From a checkpoint of a small mixture-of-experts model trained on Wikipedia: 8 picks a token, a shared expert of 64 neurons.
Below are experts of layer 2 (counted from 0) of a mixture-of-experts language model. Rows are named router (the router's row for the expert) and show model dimensions 0-127. Each number is 128 + 32 x the weight over its row's rms, rounded and kept within 0 to 255. Numbers have three digits each.
After each expert's rows: a language model's description of what the expert responds to. This comes from a sample of Wikipedia text that the model never trained on.

# expert 59
router:114112110094081179123159138157124117128144139091163133180081150180138141079142078182149163147110080080128071137195133104115134114165135132095110141115138128127144138126139101076152102174168117090099156083136171199142146171106149040134142146152114172103112116101107148118151163146104159081155100151171103134189096167171121122141126113178129184130111184115081117190150153089144073075179
It responds to: Determiners and diacritic vowels

# expert 25
router:105102068127077147096149157156103090130125130095160160152140197158161124099131097151193153164101040136156123140152143100110109104149128156100115122083135142158131142139125083079121109152141113075093165105174157170168164149109171058156111188178109157108106119072100148085129141164121165118192116154163102076151121147172082110140155123162136179092126153087094108147167142085191101080116
It responds to: Mid-word foreign syllables

# expert 29
router:090092106115121158131150133132102098141160158065179130155086129161176150096158088136172156156105107148175111142138159154101123087171149154112112180097128134169137119187111104114147112168185112077128166107160168173109146178089156112164141152184139176098122096091098154071153153169099192110160119145176145110136117141156089117183146121167150143125124168086074059151184146099149081071173
It responds to: Latinate suffixes and of

# expert 52
router:073137091098091177121122122171092106105154122111123156160084154154188164147130111119145184169087107112193088140126140148110135110140109133140105133102126158150154142161092096084163140174193108081063128109134137192133148173081138085145157151141144140118049128125108168107157183159104150101159098151189114093179080172158128085162143117187119160120146194099092082166165146114127118125181
It responds to: Brackets and math symbols

# expert 51
router:134082098115126134135135118170102053119146183121186160191127139143198157116174098148128186140115075106180103180128149131090120134139139170099062136096122133148137139178116123072183091165160073102094137104168147129153163154124145128201136124174116162126098106111107151111162158148121148124192106155144092110166122140167097110170172111141131184080099140067128104143154157092170105091186
It responds to: Year final digits

# expert 11
router:087093110119130183111126143182096115086142157116154137152123142173204129124159116129160166140071105132165100139164121115094082080173071156112094116086126120153193176166109112130169139164145099093110171075216123148149187156093155096161152171148118128094128117125096160108139145127086156073145112135133101133149083151164123098143153077157156145103114153052114103159158207124147085093155
It responds to: Capitalized name starts

# expert 58
router:099069137132097189116151174158113119093135157104150129149108128176168125093165086108189157153079081130149092166111153117126136129178082183130121170089113170181179165154112083110142152171164111046107125080139114143121176170109162102140158176176098165107128136115072164125122167141131172091172094141144105113162123160156120090161153117146176136095128155059111095138156159086178105086122
It responds to: Capitalized name starts, years

# expert 4
router:112055112130087168082154141160111072124150140125181135166113139171158121137128054150191194164094117148137107128167122099096104122157121185147096107070103160132160167190132123091154127191128136088095131132175138158148162150100146070176136167148139150087121150083094118119134170151140154069173103154187104091133110134130118107152163089169171160114114200077121115152140152115157097098167
It responds to: Lowercase/capital word-initial pieces

# expert 37
router:080116092109073143116121165174121109126148120110168148198113186194142138127150119130139161146119088156162134154141147119085107079145099125097084128105122165140173118158136107125132102142171132080112112073184116149171136140094136092186142179145142166083081097061102169065158164174113173084135133152153083089183091195158111123171162086174139138066122161096117097134131149110132079111111
It responds to: Numbers, units, science stems

# expert 20
router:148121108129127153141112126158143032088144177128130146191129177137186140094188075139185162172080099105204097174150138106104124113164116156115101141079133150182137152177131116113143085149145103095112144082169183151160168111089161060147131133143124183072113107117102154098156142186112151122178119180132116108159110163147103098170139124140126159118095149094121109136150181091160117084165
It responds to: Table blanks, name endings

# expert 23
router:136108096126134151128111131173133061081142178115138160166117180163182136087175079150187162167070092112200102163154143113104117098157127157123097130092123130172155143181129111104140098151144096105101129074168175150163159125087170053141132139156127163087114112113105159087170151174106158099182116167157107117162110160152096099165147116150138161111100167091112104151162186084169114079167
It responds to: Single letters and spaces

# expert 22
router:099086097088114172111078129174094054130183135108165168199145155174183139097157121131146129142107078148196107155175167121059084127144102164124106110129137153151179139172123118084127121167143108108097100054147109167147149142131150120157131163165136142117133133087111143094174146129147178120151085206168116131156067167136115108169137124165151153110143169061112112155151167070138118112148
It responds to: Digits 9, 7, 8

# expert 46
router:097093108114122154121118116146115094120132190118133157186096170176190174101139079125176148167087101144179083157160126091101080116166128179123082151104148173196163164150102088092166084168133098121092114105131141170151150144078196111117129133132142142133101139103096136094167147175134168110164117193176128119155108151134122093208190123149138172097130141109100092145148153084185112103150
It responds to: Election and table tokens

# expert 40
router:131112071104118136134156130165097076124110106125152154138069123139178115129172038103144181155112112096166122193180169120092109132167101183107107142109118180210134160147126145110174102141190113107080126094155152183134131130123164083160134148155154114122103133091107109086124142182115152112144106182177123079138084154154105108156155109180162152127172155077074102190154138104162107104151
It responds to: Punctuation in lists/headings

# expert 55
router:109083115091082169075126135137101072115160161103141142208107155178139131114148075119144154169077080114121108161150145087134123105164098126106126157119137146126115173140117127104198130144184130098130159110157126155127134134133183110126128200172111163098105103105123166130191201196110139074156083161143101124159106184190105079171156124155140169120103161122114100160160133089147098075182
It responds to: Academic adjectives, foreign stems

# expert 21
router:109128112111094122119112118156125086108123152115175123206115146154196140136153107124142173153114086147229122151156149097115111120154139125112075143105121131131131120196122101093159109159151120088112146099157157136145134110088155111158139129170099166100089082081103149079153164132097142102196105198143080121189079170137090133207174100150124168090134173040121088149142150104163104122144
It responds to: Decimal digits in coordinates

# expert 39
router:095152095077137147143140156137100107149151161089147134178084158133168149086131067107140147123099114112162121144154156067099130079197112137091100137128120143156143165136128094095142132178165119066108166099173190127141178116111173143155130162162151202115102117108108121089197158150133141093176117161183121103139106175160124073181182099186155178109147159066131126143167162078136098109139
It responds to: Headings, film terms, taxon endings

# expert 28
router:103115102106111134058105137163096068124151186130154135187101174153208162127157099139131158154090066113212134176139131128099119085149154162105113130095110162126155125165124088136157101143163135115128127096159135171153151133064174114172136167191121133091115124104124192101148149158122149079143103161153123101146111170141134114210162122160144177107116172032116116159152164117137106101132
It responds to: Digits 3, 5, 4

# expert 15
router:125131104089077175113156144170106091120149139132140135172130163188171141099154094109192145190082064136165121134196153088087098122134113176104099098078100122157179119196122120115118144140176094117083158105167157137179142148089143051150127163139139155114124112118081175097155138146119151119169127188156078079167098127145106104165159087160141163080114143094112110165135143108165094100176
It responds to: Hyphenated name parts

# expert 6
router:136114100092151122104129146149095090102143155060144151138128118148130132131165123137171133155101114158150052154178135124065096109209153175124061149091103170193151137151126135097145124177145118124077166097134137174117184141098155104137133131160158131078124072071108131084137180158150175121156087177158081116145096149155113099152156119153169135116173154080106063177157164065138097139147
It responds to: Table cells and dashes

# expert 0
router:093099110099090151122152166153095101101144171086194170177101180184157144127173108133113153183100104110161132192168173119115083078161131114076116147075111127146163147144110104111168133156142094112111114089163105195151126175126121109137142170169170178098084105122110139091154138131143154096149071152161081119201097147150099111154132115134156156085079161128083099161183167093147089090134
It responds to: Time and quantity modifiers

# expert 50
router:080134092110130140160154105146111120161169136102131133160104156183142147066154072124152162147101092118138095137139172093101120098128159165093092133079114154188146187159102106073156093181162094131078151122233157188171160133102125083118126135157144177099082086092097169120175155170110152114182093151151079105176115161157134099137147120155133153100105176091103118157139132098147118073131
It responds to: Word-ending suffixes

# expert 33
router:119072097084073194093159137183085096075137188110179145134095121151137185090145105112176168171104092144146115143127160132106128064124149164093118131092106173146160128154083106091126156155130107100119146068128110183119153175104143113128102151189099166107101117093111171111130163119099163073162090174132133095154099136161166117172172129165159141153106168112088096156142183091189099109148
It responds to: Word-initial fragments, ordinals

# expert 54
router:087134121075096164149150111148097108138141192106168124156075172150170125161189127112164157185083106133165134145141133139080094117164092165087076138111099172155172129152138106109128128148146099097114114108137118172132162153123199113127091183166103116088089099128089144111154175111142165097169056191156105118150104169141113082166175077133152151109096176094087114144177189128155102086158
It responds to: Military and official titles

# expert 3
router:055146099087118131111105146142133069122192134114158126196140165150175134131149082121145155163114087149141087138144165130109107074137126143108106184103133124148167186154120094099138147155185092088105127081147142161173164165096140070133135138131158187120115120101120137045167142176136146101131130184166107103222098169119109100129140126182162151113094154081109098189156169089143116098131
It responds to: Perfect auxiliaries, word interiors

# expert 24
router:102089118062120133134125176181097106112140155099147146175100146160164140068105104134118141159083082140161058150156155119121076114133139171081096112067113132157126130145119060114178124147129082126109107113179113163138165119101131108154113164158133189095110148112080148122134169126112159139188117146184119093149104149160097099182162073163186140118127162118097072176177178112128091052117
It responds to: Life-event verbs and particles

# expert 19
router:130085119096092174128133165166126076137126184071174161169130181156149163115142097106161140153097094096159068143164160118128086109181086122092069141097137125152159140170140114125164114175148102088096101093125124149124153149112130117142174122171132144105100130125080188102146168153092141080169108155164101088186078183168113101196137101154148155115111176085107056162147152111150080094152
It responds to: Determiners and quantifiers

# expert 18
router:113110076093076164114130134158094102099139155124162128172119157194155152073157084117159170179093047134178096139129180100127094100181112181120102127126148137163158155151113108088118115153149091082128169077172163182149128107115133101141114145159161146071112077115081144092159159184157145111171091179156119090164093164145130105159143148147118160116110140115129113139182140059169105068147
It responds to: Foreign name vowel pieces

# expert 16
router:071111108083092186132131138174111089136170139114150186142114155156168151098184081155156164162114101149164129125159191132081103131159089122096116113116096135176150152203109101112135082168124084087068152112155119166124174172112145096171145136158139144104111140076124165099136164157110159094147099177148123102170081168166138092182155125148178140104128197095108078178144153114168136090148
It responds to: Clause connectives

# expert 61
router:085111123119116155093132133146101130104133186101178169186122155169193155128157110147150176144095110114148076168187149091110098113154124152125066148111115177151132158165102095101151115178146084106098118093140112150167167128078175067195146141157119143099123135115096152110195174145141159092153110194162110131171112201154092111153133102144176173119087174117113086151158145092163126089172
It responds to: Opening quotation marks

# expert 14
router:116093094100122137137154111164126077123136144095124152164122140195161129107148088138175143158087048115158102179174160121116128091176139171120093134108104128157128158159108065115121139142122127112100158128169141197149196127143152045164122148200153131107133088061091192064139169176124160097169112175142088134158086145135098109138142132175130149115118165087083083141137154105132130071134
It responds to: Mid-name syllables

# expert 5
router:111105111065112136114142127148108105145127174116147157164134160168162145098156089133197169172080043122153127168160148087119098095182140154082122108118152184161170139145131098078116074137149113075085151128148164157139143147130159084148093123119150151089123077075090170107160133173155165120177129175190122108159104173155131100164159132158163160071104159118074100150155154074151112081132
It responds to: French-like word endings

# expert 12
router:110115104104117142115121153171115062112141160105152156167113164160186146098198084139181158169083075116181089167161155104103097106164110166120095130085123143164157149172119100104146125168158101093099132076176166160153160142103160071159124154161116165091113112110103164082167147150126176108165114171159099099167102157153105101169171114159141163118099160083105092158153187085160107073151
It responds to: Table spaces and citation pieces

# expert 44
router:103103115104129132098149148153114119106139167072204158163077137157144160089155088108161188142091032111162067175134143106104085133137119131124061157087129129159139167192130105100163098156158090113091107111148145145135127128122204074146137142137125133086084124095103141096170159157108166112170095156148102098157098129151133097202138125173153142103109160107071093185156159119173120095134
It responds to: Table cell separators

# expert 7
router:125118088086133131121127109158106080155129117102125161162085124176153137119148129113161142172070107131145097167180153127119084126160144155111091128082154181202181116158126142096151138151175094098105093117205162195136177147115155071148109114156148129068107080118117153097161151147074179117141086165171095133148097134148136085139163147169178146102171167077096057164123148095147105123181
It responds to: Table cells, name endings

# expert 27
router:075112089098107192109134146166107048108141139069173152157131158163148167098157097119174147147101065150157100159153126095108101106153101163093110142108151153182139186151107096107140119175199108087131160101164148139168168153088169076150120154150092166098139086105111167086159128113145154071136109165182091104155120174145113113181134127163132149106101148095130087166147169099190094129161
It responds to: Mid-word consonant pieces

# expert 31
router:103083073080100139139089166145111112105183150138194126215093130176199150126136077141179132143098099110155105122142157118111097091155132146118097130088151135159133185141136098067123124154146098063103135088150132169138165111120201115133146173185134157112096155060100118094157133182157149116143092149153085109174088138162136094146148084166153143104126138082092099142144159086170116094164
It responds to: Line breaks, list metadata

# expert 17
router:106082119120118134103124145141113135157127149107132154155100116156142166154171102151176169156072099124178076182140145095092112118210089147119090121112116165147154125152092083137131147156170087122103160097208138149130144144076182093136103148166167161073137137075059185079145173150095155111121115152145088110143097150148106082162172074167146131118125168075115086143185159091145109106176
It responds to: Place and institution nouns

# expert 47
router:106107084115090134120136168159130078078119140127132169145110175177146168102145107111166160176099079131158103134131134059124131118153134154108095138085124141166187163144148090104157122158139123093124150065138119191155147134083156098156104128147141176072111132092134175089171156160094160119151097192165067085147130149186105098148173140169125161067117144085085103138162186090174109065135
It responds to: Short inner word pieces

# expert 36
router:075112075106128170122110178165113070135167149068163158152130189201148136092162107139152166138088092137166108147144124114073088131138131172122101123096128182169151147137138098115116124149147107078078126129157150170151163151096153083174127161160125156118088137066122195095137126150141148082212101144155086127167088160166077113149158129161120159109128137105108072158147187108163100083115
It responds to: Consonant-vowel name fragments

# expert 56
router:098115068099092125128107131138105123139172145101122180139084164158152151128124102145166155171102038141138115163175135129123089138130155169118111124117124160190167109144132111093178131147119065108063131059176151191125201130120136097150098133200162169099094109097093172115128157188096131131170117174157127133139108160153114114165152118142157154134132158111081074164162159068139094070160
It responds to: Directional particles, noun endings

# expert 38
router:100141121118110132131085160148131114092193165118156160168118164178196169091137100117166128150076084116149089162151120094072132097155127156078094132091092144150178142165127048078114147145157085111102148086178180144175163116138132079129149157147162167132102119101105141067134127171111176097191077130176086121150119160135116076146145084169145129096097147113122093135196170097146140109142
It responds to: Sentence ends, headings

# expert 32
router:092110083118092141136136123166087106147158153109170175173104155160180126132179127153180141161078055129149096172143148125093097129174107146115090143120142131179166152218086080085135136189149077108091121109200115208137155129110153079184158175180134157115123128116129137098162144154159147118155104135165124131167107146143131110156162081152169132096124147077125109148162168110149115070154
It responds to: Month names, temporal prepositions

# expert 10
router:097121080073101142136090150138136087123114136114151157151117139198154148118159122118169136165104086106170097154164146154111089108132111175082098158075101136165181146168072097077128129148167086111093113072127183173180154152095129081147095166155112148118093102106091162134141158160160172102152070165163087090149081138163126104132182154168155162079127147073093122154153187110176125084137
It responds to: Mid-word name fragments

# expert 41
router:118082089113103150129136131157114119109148162086145173192147154185147143139159114113175151156066094156156131181165133124117100078113115125099113167095108146169167156169111109120146127148134095105081121118165144158150168143109147090136130168171117128111080113067136146086152140112082131072177080134159066131167096165154134063125137112165143142100091154098134114171161226046164125066140
It responds to: US cities and table pipes

# expert 63
router:116134080093111125110154133145131119094155160101129154185096170137178167074174111141150134156097093115175106154149152103070094089152083175122073130111107117206157135146127106078146103198183088083075164103158122171148168103057159082151126160161115157144123128105105143089157131140073162101155101139194120092157114160126117103181138119177133133142123172082120106146174150078149120100165
It responds to: Line and section breaks

# expert 49
router:127100128094098144113159146177120105126130124086168159143137139159156165124168088095167132151062112121132077170155133146113101127181082162121071142093152120156194125150073111105115143193165107113094176104142149194163172143133161098125124124167120159084086118115137199115145183129110156093154126140149067121149101166136105117182151066167142159112144163063086086144182180125171127072135
It responds to: Place and proper names

# expert 43
router:088140122107131137091145149169087109124138141064149137180123155181161191143144079110136142198078097090180094164152133121091144117145105182077123120104139166151121114144131120136151123173151119117120148090134142148139148112083169056148157173165120162125089127118076180091152158164117166112136112142178072101189099154152088065170145076207168140116117145096114089156135164071158115113152
It responds to: Math markup and codes

# expert 62
router:099119107121126153101133172136128072136154178124180167167145187166162167151137052144116179163079111109178093132160177111081108113123109136144095167122102144156129148182110101105131157127166134094099141123149142147108144131128171070133133148200144149095118127088128190109143151153112167108148089142165111099159129152202130099177155107180135127138107182105068046201166138084139119093154
It responds to: Equals signs, definitional verbs

# expert 45
router:109122083117108134097104144138114044132126185119178143151143143179211133113155103145183184163076092124181078156185154122114091136150136130139060155127109150190148126141122108060115093165131091123092120098127151152129140149126146091132135162164106175124073132114099140068147131169110139114150058137176141128142080189151109098177182133145146141118101146097123119163171144114178127086184
It responds to: Prepositions after verbs

# expert 42
router:085098087123103127129115142178113091141137151078176151226100168168180166146162129132163136184095076101155104190170145119093132098156123134121107120111130135160186112174111077120147128185181122123100114093180134160106179108106143073187095168179143164104111118124128144107144173159160148116158123129153099122187101150144126102141150084151151144106130164090091118154179185087166086097152
It responds to: Month names in dates

# expert 26
router:118102084140112150127150177191119130119157148097181215144136145159134166091171118122132152171091081102171086140146182133072115122145117152063084137110117125173135179176118092097152124205117073088096112116145149172125161112103167091129107141155138154080112130109110187091141181151122154098136123148164129135152050166154105134190150113151146149140118148101084089133132186089147092072144
It responds to: Clause-opening connectives

# expert 48
router:106126096126134157112140146136115070118146134115141170144124159181177171092199132117207167134082060153173121163168154082127119089166111162129089128111127166184125173139143053111136101143156098110114129113207159163126162170103152102150121146163130169085122109094079164064159126141123172112152112161161080111158069165139134118170140134171167175102130163092079102162152132095146102110149
It responds to: Leading year digit and syllables

# expert 35
router:079113120070112158103137165135087128097170116129176148168110168158157124087159089140123177161111124149137069158177172103089097081129134151074107164120138160145144145169111107107143147138163112107121103116145101157132117149090167101172103152129144164108104122109101182069123177184117145077198079167186127102151096173167118117168180081149121179106107172108099105189152192109162123097169
It responds to: Predicate words after be

# expert 34
router:117124129099085164094135155181093095099131195123141157163107169193183145144134104098154168170063111143174111139179169133088100096131127144083075115087113162161159139174101134102172121180155116107124138086141105156174127155121160092184101176140106123131077125136088157135158166155134161101158104148167122103165098106188093118162187111175167138095107134115071073124139178096183105105147
It responds to: Prefixes and hyphen pieces

# expert 13
router:122127107108144101109150147189127098118158180069146163176139156166155182123137120129132137159083078094160094172159125150078119064175140142087089144068097131163137158146107079118136106163127092068129102114179153186094161129123130095133146145151154164099101113126118144079206154138113138105170048173141119127174097157163115112147126083163150161133116170116089117162168173068152112089180
It responds to: Sports season terms

# expert 57
router:118095095082109144106141120168102127103134147065143133165136136131128162076120085111150133148109115109132083199155157096075121120169085160125062140128135127188173121165108097113142109151174136119078099105129168190138171124109130092171114143152123153109105086097095157105184129122099134118165081133149104088173093174181140082187131068184147158142158170080094082171200164103125109086139
It responds to: Sports table entries

# expert 9
router:080101079109093155131130142156072082128147124128204165172080150174171151098190085118145165152043109097141091152143142099099107119171067153116118151108117129147151114186116105119147094163139138089097123052167118156126137154079135079153129130161146161119100133097104165082137167163080140123135126158185130109161101139152123098198148113168134152141145181097134064151144137115142108073183
It responds to: Clause-opening connectives

# expert 1
router:119103127082137175074116171154134089079168176131147146180110147149155131096120081167158166153104100161166082157153161128098129090140095207114075122086122132161123152152114101090141137156130103054093128093158113151133148173097146101153105160116104153100123113093066137110154173141113155078170075165181106123136105143194127113161168111142163171117077176124108114176178159121161074115184
It responds to: Word-initial short pieces

# expert 53
router:097126111108116142129149150164121105092138173123152140221086187177136107086152062150224148162034097132213115182169134121116115120124123171121106128080159167163130148188115117104149129175125104113118148098141151152120179111081138114146147133158110138113118075103126160106137144181114151114132090164164123136155102149134133104212149119184130155117087132066129122145148159089140106102156
It responds to: Commas

# expert 2
router:091098062062081136090171144176093108095140164083141140165114142158163155116128093158168187186056068142152103141131183122092096105157122174131078158117142162145145161171130094115111080151159103063110128094146121144110155170124145113157155159140134127148074153114113147103131148164166145107180131151158114115177123173138107094179168051166189145143116159091112119137147149092157115081117
It responds to: Spanish particles, year digits

# expert 60
router:090097117086092162126136138164107098079155138104152164161134158137139144089172085138145196151101089141179043124141156132077104152142106151075105130123099125138132182183115082071144125144167083086078143121135144143120151136126182106174141146166111178115118123123090168055143185123142162061137105149150115103139104170165143114150162115151160191140109210109122099148177158088138081107133
It responds to: Pronouns and narrative clauses

# expert 8
router:115104107123090137128141143195131131107117142109153150148125169160224143141174086133198149158079076127177093150166151111086131136151108164124077125081121147167133143156146126124172106169164114108088169088153119140129146149120167057163147171145109146073130126099080154109149123141095143091194089145154122103148092131119070069169161097169178173096117153094113115162147179095174118107186
It responds to: Capital initials in lists

# expert 30
router:092075094086110171141118156172078109101177139113139149153107147135164164125130117129219172144102079159144099125186161128081110138156135185097100118078112128164148169166110112115147139131182123115065154113164150174072156155112151134125139165182150142093074129095114167084169178150172155104135111172143120134169130141148112126157157078131211138125140183093128071168151166084132099126155
It responds to: Capitalized word starts